From a checkpoint of a small mixture-of-experts model trained on Wikipedia: 46.8M parameters, 80 tanh GELU neurons an expert.
Below are experts of layer 3 (counted from 0) of a mixture-of-experts language model. Rows are named router (the router's row for the expert), up (a neuron's input weights, with its number), down (a neuron's output weights, with its number) and show model dimensions 0-255. Each number is 128 + 24 x the weight over its row's rms, rounded and kept within 0 to 255. Numbers have three digits each.
After each expert's rows: "mostly gets" lists some tokens that are sent to it at least half of the time. This comes from a sample of Wikipedia text that the model never trained on.

# expert 55
router:123131138145089103122118156134094129106151123110102095154114132127102135113075157118117126119125145125118155120144116145166108136161167136137127127133109117140111183136123091094114097159171151096127108102136111154140130165118135145141119124127165121142164120138103113149119116130108130085114134112134130142104143102162110097080103127116129097110128119097107157094130113097179130144147104132126109151109086125140119172132102133127124140104140128117189124153129136124140160151162124100127093114143122107177129162143118138131135090102136154085107127155185140129111116091177089113101133155164067135186159122138183170127156153137124142074144148088090104144144132100110115143131110156109124121164172123149123130133154059087107165116117120134154150099165135093118129170146082
up1:140125100104159134122122128145150129120155122126148126136117130114107101110111118113150139147136139102115110118149124128192110159101167129153167114148137146077112104107133097121136140165124118084168077148117184086121130120067130087150074105095112120119151131142139099128175128108113093154131137147115136135093103137113141133147119110162118110142123123125100164109160138112122152107130133083138130116090090147156177129114136158117122179128140108184129131118156136111125117104086134152101078117150087129110122146151146083155141165136107106151171150129164166150119131145128116115107145088114081103127145158094163160142077161128163099085132116100105110144136133105149101088136113093109115114176127126113110149106140086088114143091099122139139146124132162120175154130157136
down1:107108103149099103125160113126105131115132130109147126119163098118089118126117152141135090103118127142140149139140128102092145117156164153163144124164115111101142194130119125119127075103157121156062152151145140209138112149154120127124187142128150160142117108136128103172096134112090137117116142120161100122169138098137138109041129102120115087135118150127082124109126118081162086089127144163170113106173162125126139168124141150153164119133079119090139108101113113143131158162152142097147116110112118151140154138132133146144129114101113121110081106136137124114073139130168151119163094148147102127101138144110107156142147127132177139124110147152115100167144117151155150179128097120120129126119128135156119128150116120094145151110143098126123105111161121140094105134113105
up2:117155095146104088104148129160146124150130153139139115115158157119164107133101105107114163095113130127132116109122117151120167122133149150145070163111104084158120179154101137137132135153167128148096087145127129145114145156134111119101124116153142153142145101104119138161123124158177129097155126120133140133142125111154096112078108138109170134129113159117110155124171131142139142127114093168124127109123144084125118172144119128157157090139155138159147130122132133076127155097129119180151137142149135098159113160109138114131172088127113150092065140130137125150111116114093152115141072145153109063156124102178146099136187091133133103161134153134109141164157133139104130150128137123138125082137185136190142113139150122131126133146103131118121155139136115141105141161062095
down2:107152116170120127133100142104155133161152118090149187134090118119096171116118114157148132147106132130137114190145117130150112124149138143146182118121170165114108109119115150080099121106098151093123142106134138130135119117128101147092093122102123115129134148114086083125151152155141125149127156084122150103143162096132152127181145092095120129133130148117108121124089135113113204173121096098108161169089153124123183106106138101184134129135115130122104087134120095151093086126116126124140112146082136134133093089132145131149138173140171112132109081098146117118141107109144101120135127136083119178147136142150103125145125156119114101120138142150121134113138185150118157161125120128126132164140165124124113183110134136164153098118123124120119070149149152113115121135163136
mostly gets: "\".", ".\"", ").", " ==", " ====", "'."

# expert 46
router:158119094102145162105075108116142141120150141060083148126120093103151141114072125077079127104110137141108122189132112135133137104123138129168146124130128121114155123173098129118104109144106158101109112098113140136138137119140113115134122136141134106119112107123123126103125113157103120170131128111097119124140079108169123102144158136115116093148127118059150152106134153154157112131119119109091105105148135087141173108124084136159140098118177161183084172165140116148145127118107113097099121150104157141162140157143128134139146144122157168102147140145116143130109158115164133085139116133133142131192164117129133142131143108127110124143101146167145081107081175118100167145122112090121092133156157091152159107111097096151141161109140128156133101128147148126146152135125132
up1:117080096131113074125166104167129108108094090121141132116109134147130090130163150118128111127103100153136131130183129215091145083126153148104123091113137103155155127110121147127156139125154165173120126156140105136126121157123148130117158168139162120118131124082136175116117147106123162166113159126158128129131145157157122127094118170135172141114097129102115155118123139142141131157105127114145135124148111159130157155181104083129133144132113154116115153148129129073160116118182110093139141127123113110139153132120102119150146147098154180127069129139162140164110122137122107118135142120152117097102102132136127147154105137099112125121120164145135142160142137136107081151185132091121068110169113107105126129095123099071106103135125138112116128155139093124101165152101151
down1:119109135101104130122124130126142142107186138079130116108077100126153146152154180111132129122092116147143132099170104114133142119140112116111101135116149134135081144148134099160154105142118078157163118137142171177123132086093130120129141107123148129127128139130158140103082141134126124173126097145119131149149137138133124131119165107137215156137140123118127137121106158156166119141121127120104167126148170123122156124117086051158133113146154170143115134172141137106181119115139122155100153146112137100091099124118096160092094140135127122129097163127108118127148118142096157100140128145134075165144136151103130162157168143131115094106158121161123104126104141085131119088149095124100132121168125131075133115158109084126146133118178100124098107115086141130092148127156147
up2:101115154142111106126157101127128111148118087123147099127089102143104094120129138102141112139106085147097102102169115148127126127156131152140141104105142118148167181087157136136154126123147194154141102122137156131122133158130140134112161136127173088102149161095127153113080147116096178109087146076142144109146135155123116104140120105087123183176110132129115152147133104099160142148101143137148142149117113152158121135188086140144125184118120132120195144185106137107137156123138130101153136089150088117146148157130094095127142127143137162115124130128163125169118103124134120114133122133151140119126108121185137136164117151098126130133138163070131154119150083139112106141155146155145078140145107079117124114112173100098119125139114131102123124115144122099112151157108095
down2:152159159151153085130124114147135134096132142139163143096094104147098119097168153118152135108073104104139128105143144159120119118145156136087101146155121166172084165123104094114115135168141079117115119097151109165103143107143123150108156158121094190132155132118135133128104120129123114111156136147130122129087156106106085146160159143097134105093155141140104103080161181107157131133129125142127123133118112114084145137126147135066132108148098140148141164148116155081145085100120067137155094110152137143134133132164120145117123174105146097121084130156134122115143148149111093086158119108159093156132142129110150145152111139128142141079119092143113141115123076112132149132148099123164152113152191135116111102157133088134109116144121124130127164138135134115086134136148153
mostly gets: " States", " University", " state", " government", " Kingdom", " Australia"

# expert 31
router:154131147117144086144120112135149118148105127119105115136126165153114149131055127107133059104111102143090099135112148167093141051143156161137151134133160128153139148120123181116122166087088115106128114087125143124125126154146097144069151118139145122131115138105137141152120189140117109138116137127147140094157108130127116125094086125046108151138101085144150118096151118108152102111147135144154159120083077120102117125137127157133113138114160170158155140130132123146146141098113131102129130113129119130123145141094119093147151179161172128120116139125162137146119162094098124099122145167182160109143129120150146110126131099131105097157141152134126130119121140171134138180146132083110116158098141134128120113064113131137144130112108135165100115106155133106125126160132155
up1:137125135089099143109104156125121143096126146069114103137178090077164146154088100082104115097132137154145120129130121165146131109073126130146122119097119111095153093179120123125111170091144149103150113119177124100140139121143084118127143142121127132152119135108139115105138088163127114101118134103121131115201105114145119107075191129153138094115108150152152135119154168164094134122101086150105089118136162107130172143148110129141185110120143094152133134106111116138103128138133079111061128167092120143133121139112158144152150130135134123125124154127110207118108150114120118121165124139097118119150153142140143142112151124147164155140129131165121155095113164158122096126111102153134134129131138117164180090132098123101120139113128124113137113152138138146097150113144150
down1:128104119138134182129146156100146129177107118125143114112125104114172133122130095138124156117160146137163117130141126148076140126131107104113142116138128166133091144129135108145162107106124135119092152118069142117151140103099094172135113176148084092123154143118153174124117120098145119099126119104091100111115113121147168097140150120152114118141134114106138103150090158141144070085133141150134130077150164142162141099148102185098173124121127098116150115087114137129082076150118158119120095125133143167126142154181155158116136116158114110139116153151132151124115116129156138154105103112124157159138081123129164119087147124119163152130155134106134142119146149166104121083140113125131090150128139163167135145130140104129098110122166130120157099114147085084134146149113051
up2:090087127167126125107152154151143131125140110088143125148122110145145124117118139105098135105102124160115154168147137193144130105137167124145159145113171092145190141129131114122116148097140153154085128097133141113144127149126116131141104154151172106101130095094102131102095130123134148136107132085133153129144156178153086076107143138101154131115135158117123137144101132155152155138115093079114140203128091115121159141141081144148140123126168134110140143170144118118110142080144128152148148134103081147173145126081116090157119109128127141129106108116137126139086121080140098115110157144156110126126126123168115126185138124161085154089104161139149154120124106118118134170163124113131068110141119085099140085112138103093145116102120129132107111124143135127117173156131138
down2:140160137144126159134139133120115141113110135135112137151176124130163128117146177160114111136139138125126150142110114128109118177117126117130142156096109140110126158128126081121131121145110108095079160083152150092116169134148183111120169136161111190125130071099165177117145129125111115119133111109115113104088078112158158138102135136146143139086117141132118150141114138138152122118114087122088085128154100121129139166135164134159115124184115142120200167084163123133156100090117108089122133131159129152110125110147124139159092106182147079121155117099163093154112160084140122153122101112099122134120092111123135103158146160114106146120104106124144127119159066104094102123111111115179095102139134115150137155135097147140125131125119098132150138098110138131150133153109094
mostly gets: "|---|---|---|---|---|", "|---|---|---|---|---|---|", "|---|---|---|", " —;", " ±%", " −"

# expert 15
router:148130129098171139117097113090137090177112100121076149137146136148109163095123171145095087189089130161122155159161124147127128128128165153145107158132179117110130131139133126143124121109113110113096120114102148134153153146120147159127122122111155115099182141092147115134138143108135153130124133103133120151159134158134081139187161122132126142173147099102094148117125159139096124131106123121114167168102110122134158145130137145127087129132148131175156121120099109128121117064092140103119088117093116106086096172133132123135117149152172140156154123086119138158164152152156077121094133130136098131156175148111180103144144169151087126091147144104114123125142141138104116146151076119127117151135132102105120136101109128099101117161171147097123136138158132126162117131094119
up0:139103108120128128109103123160104099131143116096152088123114125109142088145123106096119139132112114145165154141178131174133118106111203119174132115110102125166152137132124139102147157156146157142143134080134161119150146146124117162109136143133168089059104094104115174097139089123110133142097150106135139114091111130152113111121175110112185128119106135074106145072164137095097160162124118125157127133141086123123167127154091142118115129137151133131123168155131125113086171159164138140137141108111141146119162155102100118115138156135181119124096166117121135119121137140114143099109107125124112140136115112154157156161181128114116129110160160132135123142091107151105132123156148116140101107163129086152153083112151056108117136135110145125078102137142117118132154148125120
down0:155113157152153131120153145096102133107121095100120137101126098141141113088163089123150132137143132162100118134131125086109098129100138118078115126112159118117138144116147139117183089155094089107158133163119125152122141158141111101119165127096116105084146144126128163149102138107095154119106146125073120082101127107122115124081200112157088113123120097078158161115085163110129094164122127102169129109118102152144131121126188130088156119089150130129123133138127144140132091107169120130104145143103080150154138140168114127135153167138093102148122140169158153146123117155133131127125171126109100128123114141158120122137091131117105166113110119168105116119117121109098164135108119108150139128175135110119143117111152154124165120139166162130074133180148162126131153115171148
up1:132122160114105094112123127173104108142128111123145085120136112121127134147109144101110091122114119168139136097143129153128132111151136133181132110090123135107153127113130193106129128109152157191116121098162134139160119161138145154076148132128169125126137167090123169114113097120136149135105137088098188127142136146126089084112124164130131126125126107128114156100143123132119169133091135124124167113139056118144114116189094149120140108120152162137125155124127114111123171163130135100089171128101097139118145133127108113123147125112147141102140140134139156118117184114123136097124145151160130103102108125137116135143148146137119096125161161158164124100083137183089164135184160103092147146140116104152144090074165079102143130108076118103103112108122124132120133161110122
down1:131134127135116163138157160139116113127090107149135098095150117161146076070149120108173110144176091167124100120140179156118064140096092121110115098120167100139161108110132154122140107165122140119153143136121128062123125150139144133160125149105126140145165148092147170159133125137147156139116122101085162146111124144125092128146154127131089122100132148122129105138101126095148171127150122106124154132125117177093114143124185106129112105172126119143132152105131128112118154155144142146146123133118106104096102116151123115126124093113136116087121173174102143117113069103080138127145121153125163137148110101051132121153136146105083165110121126179116084118112084140126117174147122133108110114141144082151139122126144120140143103135181145117121149125125120118126139126159161
mostly gets: " \"", "=", " near", " [", " Genus", " Gen"

# expert 50
router:145113156115169161128132083147148131128089128145171102128097118120135124071111095157087122141118088143134138108135121155143175104097112185108076158140185135120129114126145110083120136137144128086134125092111125094121167181119169099094119118119139117158162121123115141127143101130118130139120139109176130088125098158081131117159141124130143176143131105099101121096121137130089122141135133171148136095131114117146137160119123134093131105146145114146110136175135128117113117117129119116164110165112110105089134141150116174062112120122121098082128122065146145176093180113160162099180118132126124172155158132135154125135127169133114126103101164144139125096080138124134151125124152120126108144104122143151119141131093111083094133159121118129117153108134104140150135125082139
up0:090146080141136116106134105129134138149140121091122143170148113114136143144150095098138112115132124112070086167145171125083132154119192118137144147100133129177147121133100186141137147140096135118102126095122133110120090120144102162146109113127128150121123141125079151104140136169119103137115118148117159097094113136127116123120155135123103108126124110143190142143145183189139114094125111121111121115127084115114169115152104137147161135123085113146131145141113138168112129145132103114121120116104103131107153158127138095115132193158096131132087144124171104096158129131081120094125160163142144068107119108117149135105099144140137107154084164104141161148120131148114106162147118133131093170109134138088116147111099130160158049138150152128102126136107115095105136123162131
down0:149101119088149101141076107103130133109115125138192073117131109102112102125101148121125104136138103100101133153153126147132107129135122110134158119115098147158106124125165182106118156107156158082117124087125164119105113135113152136093098168140120120092143128125150137135106059136098127130121131102098134146124129153137139130137166136140123138129145151170169102099116168082116203135114120097160130162156160144130125119090178118097115126093168140134114106166142072163144105136134145151156147146126102108138157145132125119094170117154134125162105106132135150120140128117114222098125131142147171077153137146111113142144130143107139147120114119166092085124117140150128106091097111125131098174141119120165101128112136131121158149126110143163122130091104107117137117137119136
up1:084164166118145074111116113124121141134114137114101127158145122128114188112068158116123119088144136138097078109092138122169122087085141153135102144111177122090123138165106141128100099144133108104125152111118091124137154156099113122075139133143155135116168092123099059110160152138155089099124113124134130110133119135142124104124130130097122118132108119127093117114155104107121132150142122131113162171143159093121123112128108150151145117118119121147166153079144130126131115103113121146133140153117158111133141113120161152117140144145176106129127150118110158145138215126150125110120132155100108127158171132105142154087142069158101116133103149137126120112093185182124148127159098148146156121111152120088137123161113149138139116097170125122114136145113136099190135167127148
down1:147125148112142128144134085149097138115127129110145154164122097108122145113155155135140159155157110130090109111149139111156132139147117121108136124128112137113121116127152076089140136152107137120141128097118134126134139122106150108141124116126113142131117159119139111130116100088108128144128143111105156131153134122120116128114137104085104166117124104120151106144113172160170169097170120096132108156128149130148135052119164128096107161147128162155170139187129147085145118135138146122139102135114131106099118092154156147113102158143151126136157070139131070132149101106133143129143160122139109121127096112122200118160101127118052194116192105136101129114072153133133089125136150089141127168111148076137157134121096084150127097122137138148093105129095142123125115143130193
mostly gets: " |", " ===", " ====", "Note", " ag", " =="

# expert 60
router:155129132088147130129107100134119123137172111105112093134102126125131129125094132076125154152121125139129130161137132133145153119114139149173119111127152143091175134114154139080172105118135132146103118111104147148134126138126088135113140123124138113102143137096118146092136124113130137162111142113126168150120122133115091106122186111090156083158091111120152150086141120131138114129110134097141115095109128137162169112158068134136134131103121155131122200177147104147132163091139141136124110112131154127134152161122092131115114145111168178109094128161105123129135143145119152106132119108170144140148121151172154163194129132111097110132146173155104081103081127137110140134124098088124066130188123075125146120115141087139120103103117128134074090129142117126133195120154122
up1:101121144170122163104146164061123098135143135137121134134140096122172093108124101108108154079132157105142088154120152105161135085093146154158132097100112155161149151154112119117124124169090133152112161122157111099115089108118160149132173127121115147128141088140113108144151126127169119140126075094093104127115152122147096123127131139107147118144134132141124172141132145107146120158140116108108130101135128130091108170100117166151136078109117158122117158141128114153131160109125128178107134157132186133129149158104126129107100122079189158106087119152121113158109157131116148123132150142137121165146120129178147173097176128129081107131101159176136129096143120166136103142078137123149136123108104109131157160112145093132129079102189143121111127124136139123115113135156135
down1:081135131137105091122148100118140115123104124117100148167178139137149138122118124138119142122125121133117122098090132124124117187134134145106140133130116106180096119133136143144105151153143129130098170140108108123112161101163131104124157147099100129125110132100126165159109135117112134141147132129135095169083159161120140131127148082139123097115119121149127191155104098136131121091183175135114137113102092111125127160158096167121105155149076093175116117134126124147107098118073118114131138125117152146097142132107134140138170106190194134122158138127106140152144140169163126092133101121091133131176152144102100075099147097115164163151093108108154176145112129126133065124115123144113153165118115138143134136136149097123141107168099137104161097140108085138143087127140118
up2:131116083129125136103124126131085152097101139093133116108154130125106069097090138077110097164140139156130110134147117146100122091148126140187142128118138116137176158156109104143126133119125149148139104114135134088177149149090133079092141158172154108142126071122143150143109180140130115106136139093128136113127112161120124094103103155117159129127122117106114168149162148123138129145077125130114120187096108109140145142134075152174100128109180109148109123107169093102122143137140127102097134148118109093187118115113107107136123108101131129089112114124104159131138102094176159125107138150128130124144196107144147129139144137129148131136105158148145131145096144175115125145146131155096141144130141088162119073106157118119129126172121154096120131152154153169122116152115101
down2:120138146140114133128151106152103131123134135154135149089140092144098106120141151161153166109084134130118124088155128139103136126110145138079143128139121095160127151109108184113126115139108094181129154167093146147114147134106102145110143124108111182154127153153114126119077133104109147122155098127132134134163135126114149131131160099134124145171131064130089121118127135127136180107096133116089166134127133125149145152124155118104171155118107127140189138097164124092125173082139150120129141102136136114101163152130086139166170097112109092124112153124087129132122197121132132141122080149097160147131115130097148124158177128119124123151105114138120113155142102143115135122138057097104122135111135139168144166148172151069120111126101158083108152121109141081108115141133132
mostly gets: " building", " design", " use", " office", " water", " land"

# expert 36
router:114108126153079075121129136164119131105104123111115100147127116139112121133076140061117092108129136128107174139136126143117144106160166144112108137131107101139135211139112141113137114127166152128113130130132100149127132163133140138122124121174154137131163118131103131138126113149111127105106122132159160130123158125150092110099136127104158089120129103117118141110140124090173129180139072137135129176109092119134111159124117109149117099116152158116139115173141147106127138130170112116154144121133127137145134136093117144125123108114140136087093113152141134149103102097151139090090134152187094134157168088166168128153142168128136130106125148121114129121147138123125113146167085115114135126156191121149111108109138039098126162142056119136137158121151133128116136184129083
up1:106173109103138153153110100124136142166119149151144110106127155105108126135064155124134121149156131115129108121138118110151172155099080125117163137148134144102127083114135121115164104076127120106145128118111164119111156149133142144134125132137094115132110158114122095148111111125181135140155122103130095146112098123079111118163137099114101112147122134105143133141126114122103136136112136118144159140119125114113144098136107103072104111147148096182148133104097106114153099066107168160139146121100105103081093135174140125119162124144110135135189134114108118135144164142114150194139109127159186120149118204096136091138107081117127093157098103132086129090122147164147149110119133122095152151109131136152113141163117161165148114106145125136138139119112108145164114119104186
down1:098121166162111138116096155093118131162131116157141110139132141132112133137131157123113091136105084137105156083123154137097101072133161122139154128158117122115139198121137141110111147118157133130114139168137147138116128108156129150124177167180142114115127130114126080119095137117117128096145136124153156125150174142110105111086138114123107115142113143121102149128147082097128117129160142100143155136145125117122115187149097121151138146121100159093124084143158116123126150106092118085154174100095090123140084133131126176097189127118148113138081143178109145138145086111145140075103126145142109149100162148155090132150151134143130136152131146082086155157123146192129090131152135097088146130144159122147105095126133104115141132116120083118126092140125141161122149110111099
up2:121100089135126122091097126141130147130138129144131131107158129116156121159147117120127155107142114150169139101155181131130112125132140127145149126093149114136147128156109117109132126107119102119149141128170167112144196125144124141147088091127137126143158124108136139150155124139159105154082120134131150154161131169147170106172156130122105146108098112087099171120169130140076095128082101112094121151128110110137141098136100149134124164145164068148109127096167106091105126144094126180155155140078179160111149129065112142129084126101125103079111133138111129161141117129127106089099141119163118181110140093137125121116137112133166144119128145148167121126114122160106082102141130091165137110135144096133182094108114104140084124133125155132118153149121148155163171126131111
down2:115137145144164121131151109109160134144128129116118120154132116108162092118157118158145099143094098142107096106180153139139104142142128143162134138127134137156123113141120120173131111096114125129125157134168123138150102138093126141127103123085117105131141138141132132158099123080146130109116142121095120118097145123124176136168111128139083180130121100118179178140111153168090132153131125143109116136086123116183107124150134190124150175137155070130094119077131106149143123172103119134095158142112110156132165115145126103067108186152113083115125116125142109145146132118100129100145079157121100160102137117127123123090128078129086134141092124095166091128114084143137087110100158147124113171093139114124150153150101149098096129146153149130098141102148113137115134149078128
mostly gets: "\n", "%.", ".\"", "\".", "'.", "."

# expert 34
router:135078093175120106122137103117122126152149127122145120108115118144091115097145118092116143135059120132127161107119143131151133140116163139139135137116133114183145158119148113128144130145140195117136141151124123127135125138109132088116091154106142123108147137125132092113092127112115128152117148132092133133122129184137122117155104125141132141129117141141120130152129132149113179130134125083138147192139111134087111116139118108166156173141147138138096146142135047050132186093094117119133158108115127135127154112076108138115120098134123128126098108107178099175147120112115174066130106158161138102135141130139149116134132115130122135133090164128127136128125145135125112185127134161116099166153125120169121104123132101104101099147115161126117124143130129138174158222118101
up1:120132161114172119104154123149130153108102134093120125136152135106168134122103118122110113096144110153154111164160112153121109105128153150143123166061140096133133169161110180149120148096168110140140094097160149106152164145121089119108127130151181098122117118106115167102128139137113138149124143107146153130109112131163111073133133149128149108127146136142096204125171132143141164137071101142076104119135123076125135178164080151128148136105135124137128154168118095129108111108145130115098093140104111141123164143104113103150099156123136143087089179138140169160111135114111124135104121108145127138089129081108132138126118164120139134103155170161172096116112120147079140143151105117084134150097148113113126110094114104120130118164106152120101130138155106152131148125133156
down1:168118114187140171103125141132114148129130110116101171097148122141116147159129113157087127131112111159171129157126114158102086144102161134096140160102105115114135133136100160145167145124101093134100148109172077180137123134152112109115101133150155140117164111166099155111127131146149112142127151139117152132161128105133120129108130091137138123133139113101104135099096090145135081122108077131128155070129094080126136117143107112096169123121138126143132122135135117180111147102147130142087154133111139092139145152106109163148150113106138145164127183156077135138125152144115191141153138132115111130092115126153110146114124117173170115076096137138138078120114093174082138107134087128102133114110149123141149171059119131143129118117140156104117110104116146117140139118169132
up2:149071143109117127108112101142134170127084110109130118157141088136114122139127116112112096173128115178125166146142131135137107104101150146142145123100152103103147154147160136131134117108160157129087138122159129091133180166099123129126142133172164115107148089070111147122143124126149170128116125105155143149121138154141130102117164109124129136121127105094104161146154088109124102148111112122117107110116133125190118135144113139144089159138185120083155148128186131127117135123148117153153118137093142166143134147075096124148160166117133145130104141135083167136091146110170139106087093121118086187127106149136117147161153150109144135125187145140160092134093126201100136125130103156133126113126153116124156117086110147133107123151080135138128132114180129148128139145121130
down2:160142111129147151115127150093117112098102136123101132144131091155157125127147121188161104124118109135109132130159148140094118133161126142138141133130179179157109174142134134122136120149126144117095116069129108185140166082147134135104096136130136108123127129162146125143120115147072139100113134108134113107106106121125105140116095161112126115119142095076158150116131108115171100136130073165131164090116120125128105154141156162110070139101078144121192173138120147140093120134155101131123108126147127122142141196145110104169103131096155154120163112140138121158107151140132147154114121176114136157135178108100112132143119165147092082089140105136151095127133089111130136120125118083107124091094116113122117158127107101164166121098138174116127125109144161102141111113122162
mostly gets: " the", " a", " an", " his", " their", " its"

# expert 62
router:084117089164112086146153121142131128151120127107097139121083129126110137099121072096109130132094145129091120103157156124136148148104161131125134124122185092151135125132145128110134111114118142103148140165127133162148112146123159122105078122157143097085095128126136107130081145109093129151112120127099129105113149159129145123139086160144129155139126138142129150136130107174106200146141115124128127185152121136089104111143133143095147125121123157117106120146126089098111157088091133129128170120112073114173146121103111144131122110144168135123131129097175101165126164136093140092139115157130134133154161125144142137119116126114134159142090157165144159179118154110134113142131131170102144158115144141121103132128132101104107078137164147104130149139136129194169115181058091
up1:131102123125129124111142099134154118081097120090132092165140099111128122139068144124119098115100096168139115155148111143131128099118154142163116152132186109088146120137110168104110160104099117142116109097159143129129152145125114117110137157178149105099122134104125155117126167159160141110125167104184138120173148125121128123096168126096122108167102108125103112093131133089136099114126114125181118115092090093173148153127105158113122126154174189130144144153153132143121133128116121130084140103115111136167141127106134095118175127159156186116141148112128134119084170117149076092121119124162132135165144107137115126135130161151107087152167147134128133104141122153111188142145107117110113129140119127131122099103095086118184134099116109180133114127144156129124131125138173
down1:125139130102170127096155098108120131148158154132143116136145115129205082120076142187114116126098114155160106154141138103104138162156114137111121154133144136127101122139107157107137164087091133134139139121108124147146122098141074083126149117077131107160141141140110147104114073124153124108121135124146150125106107133126141131098119188115119154121075111105143160152157163114120061090093124137125141099111148100149158157135117128112126081134139121123163115145109136146132072098149133132134119138133136146142111165190158127116146151121129102103101127094103133115134132152143126186113156073138143115069127117114156124128124117147118129128139136154151076122107139187111110092117123135071132158108112138153150165096120140136147133132109122139136138125114122100138131136065095
up2:070148147090140138120098158164133138090111109128178154162115176079125133142154121112091127105128128132183181121139099149178104119169124128119075137136068139126136158123108122126103129107142125155123126151159170125107106138113086088160160187129139116166112100121122141119150140151138127155138121134111148116148112139104132126088117088092144100141144169136122097094097157160144166124093106112096152154097145130109126145123111095130107106142138136167094145128144119093121088115141092113114145123137131142115091110134162145108121076119166105116096157145116128128103129114126156150163158147095137115129107131148148127140137107129137172140147153151146129131150117097122092143135138128127119151162131137184125131115091091127114144160161146124109177098116128109083144198146135
down2:213095144109100119134120094122105118139146141174105097136118092167112094178139120143108082136121101120147114127140152135094120125104087111110129137121140093127118114135123153135148159133125173194141108110148133145138088126128162152152096126089138163141137137164098105110136150124107131127100121151163151134111111109139128125118180137126112178109085149110129121133177079136123133106136128145136104122098137130137110132130148110144125128121175063091143123153107135147104162106111135117156120099111095095157143170139128092146122171171100125130144082104127110134120135127129104102131120123136171149105150145154144099106079140145072140089140075110113154128141118135106158106163144135151162066156149097110129137138133154124121196091109136145111118132137142146136108113148111
mostly gets: " the", " a", " The", " A", " an", " his"

# expert 14
router:128127139125168148120144078154095130128110146138127158137151139137124149131118100128097117122097118131108090145157145126183152153102171130130108154131156166100121152162185132086106115128122131081123141102134164116147126145132125095106101128123191133121110153119097125142121108127144055142123043095121142146127109134132123151218164141077120143145144121105143139092140175160093149177114155116149131174121111139117094129134111140120119126135160142154122128166136126153137122102119085103129121135114116094133134128141095150097144172160151126137156134100110145137120117130130117129138123141120122173142135177116138111129128158150103122109039148152137158124101137131104154129125144105132112124106163079108083124131103129129130091154144102132098160147126143162139142122103112
up0:113101120139091083118112110160121163117097103099132092117128138114107107118112121109097097155119101159140172145153099161120143096132136161134154139114153112157145162139113111148132141077136136163117158119171126122138134147139114124098165193125168098117149134097107158136103145165124139110095139104155119117163126175124106103108143132129177155117084164111105155145134149119145141140114114170107117125112126117132151135157106125146130127134158104145116151126154093117104142093144135108109140121098128130155138162102093107117124114122159118133089157108170202142097151084148143100117104115148101155127138092155128158155157139117164160124153169137126104130121129156123142148133086165091106100152134098128110087118151100074099179139097152134124126127162157160147158189108102
down0:172166148120145153131187126109099123143114136128137148140143100108135128125076165141104130131120147144103100108103121121137142133133124109151146142123114148147124133133145125161127163133090110197135142118121087124122124141102084121120130072107105133129196108102103105117144178119133114118145127131071131153153126107126191133152144113134099102121152111149159133134141128167081112143106131103115127096162132127089171102110122134106140109171138188146151128053161115160078150142097124138144145114103108122108101123110133128093107116109143119139122134123086146119166176118100121134146116121107147090146114124101106078104102120134111131146143099139092111131113161138117126077154090106175129156106138142186134106101120153144114107146124130131148140127078096120161132142147178
up1:103092122119113128100135151166114140135140125096133122122149139130137093105106107093087121097127125140137143175173126148111116111099158143155129108087135097145157149154083109153123136113156144134141144111175120094132117166113124121091128149148143110117141087084127118149103145159132129120114139103160157116159135158145103091121164155129192130129091134108090117136161126098136148121124097142103141154097093086144163169133103128161098118134147125122123166120166124108109162096157127122143126157086145148122155169087104084156107150116167146131097140123150152143083142116147109101101096129140126134126140098132129168154152145174149138135159146170132118161125178159094141156127135095133114109143135079154134067071134104099131157140103116156153112114144156156132158141088098
down1:154129166105136109128186133128118135139141117116169119137138136104127139150121138126121148149101174134145115163118086100101146142141105158188085136165155116161110103117151110095150131130116105146088130129095108109125167190119137114116158134112156083105152128098130117137148151187178124064156150118090126148071153116136119140121126086135131130131110172147082097110071166116111122157147121127121175145119113135149139110149104124073146122157131112145139139129131108150126152185088123147117129137126115155108083108133103147084159126078118108104131082126135139153170125138100128137151128112060131158130105134149088104123142142116121105077150144124113162125080146146111138103132125123172154140121156137149115119135140120112114136137096129121148132127109087118164109131115153
mostly gets: "ik", " opt", " visual", " sk", " Hard", "iki"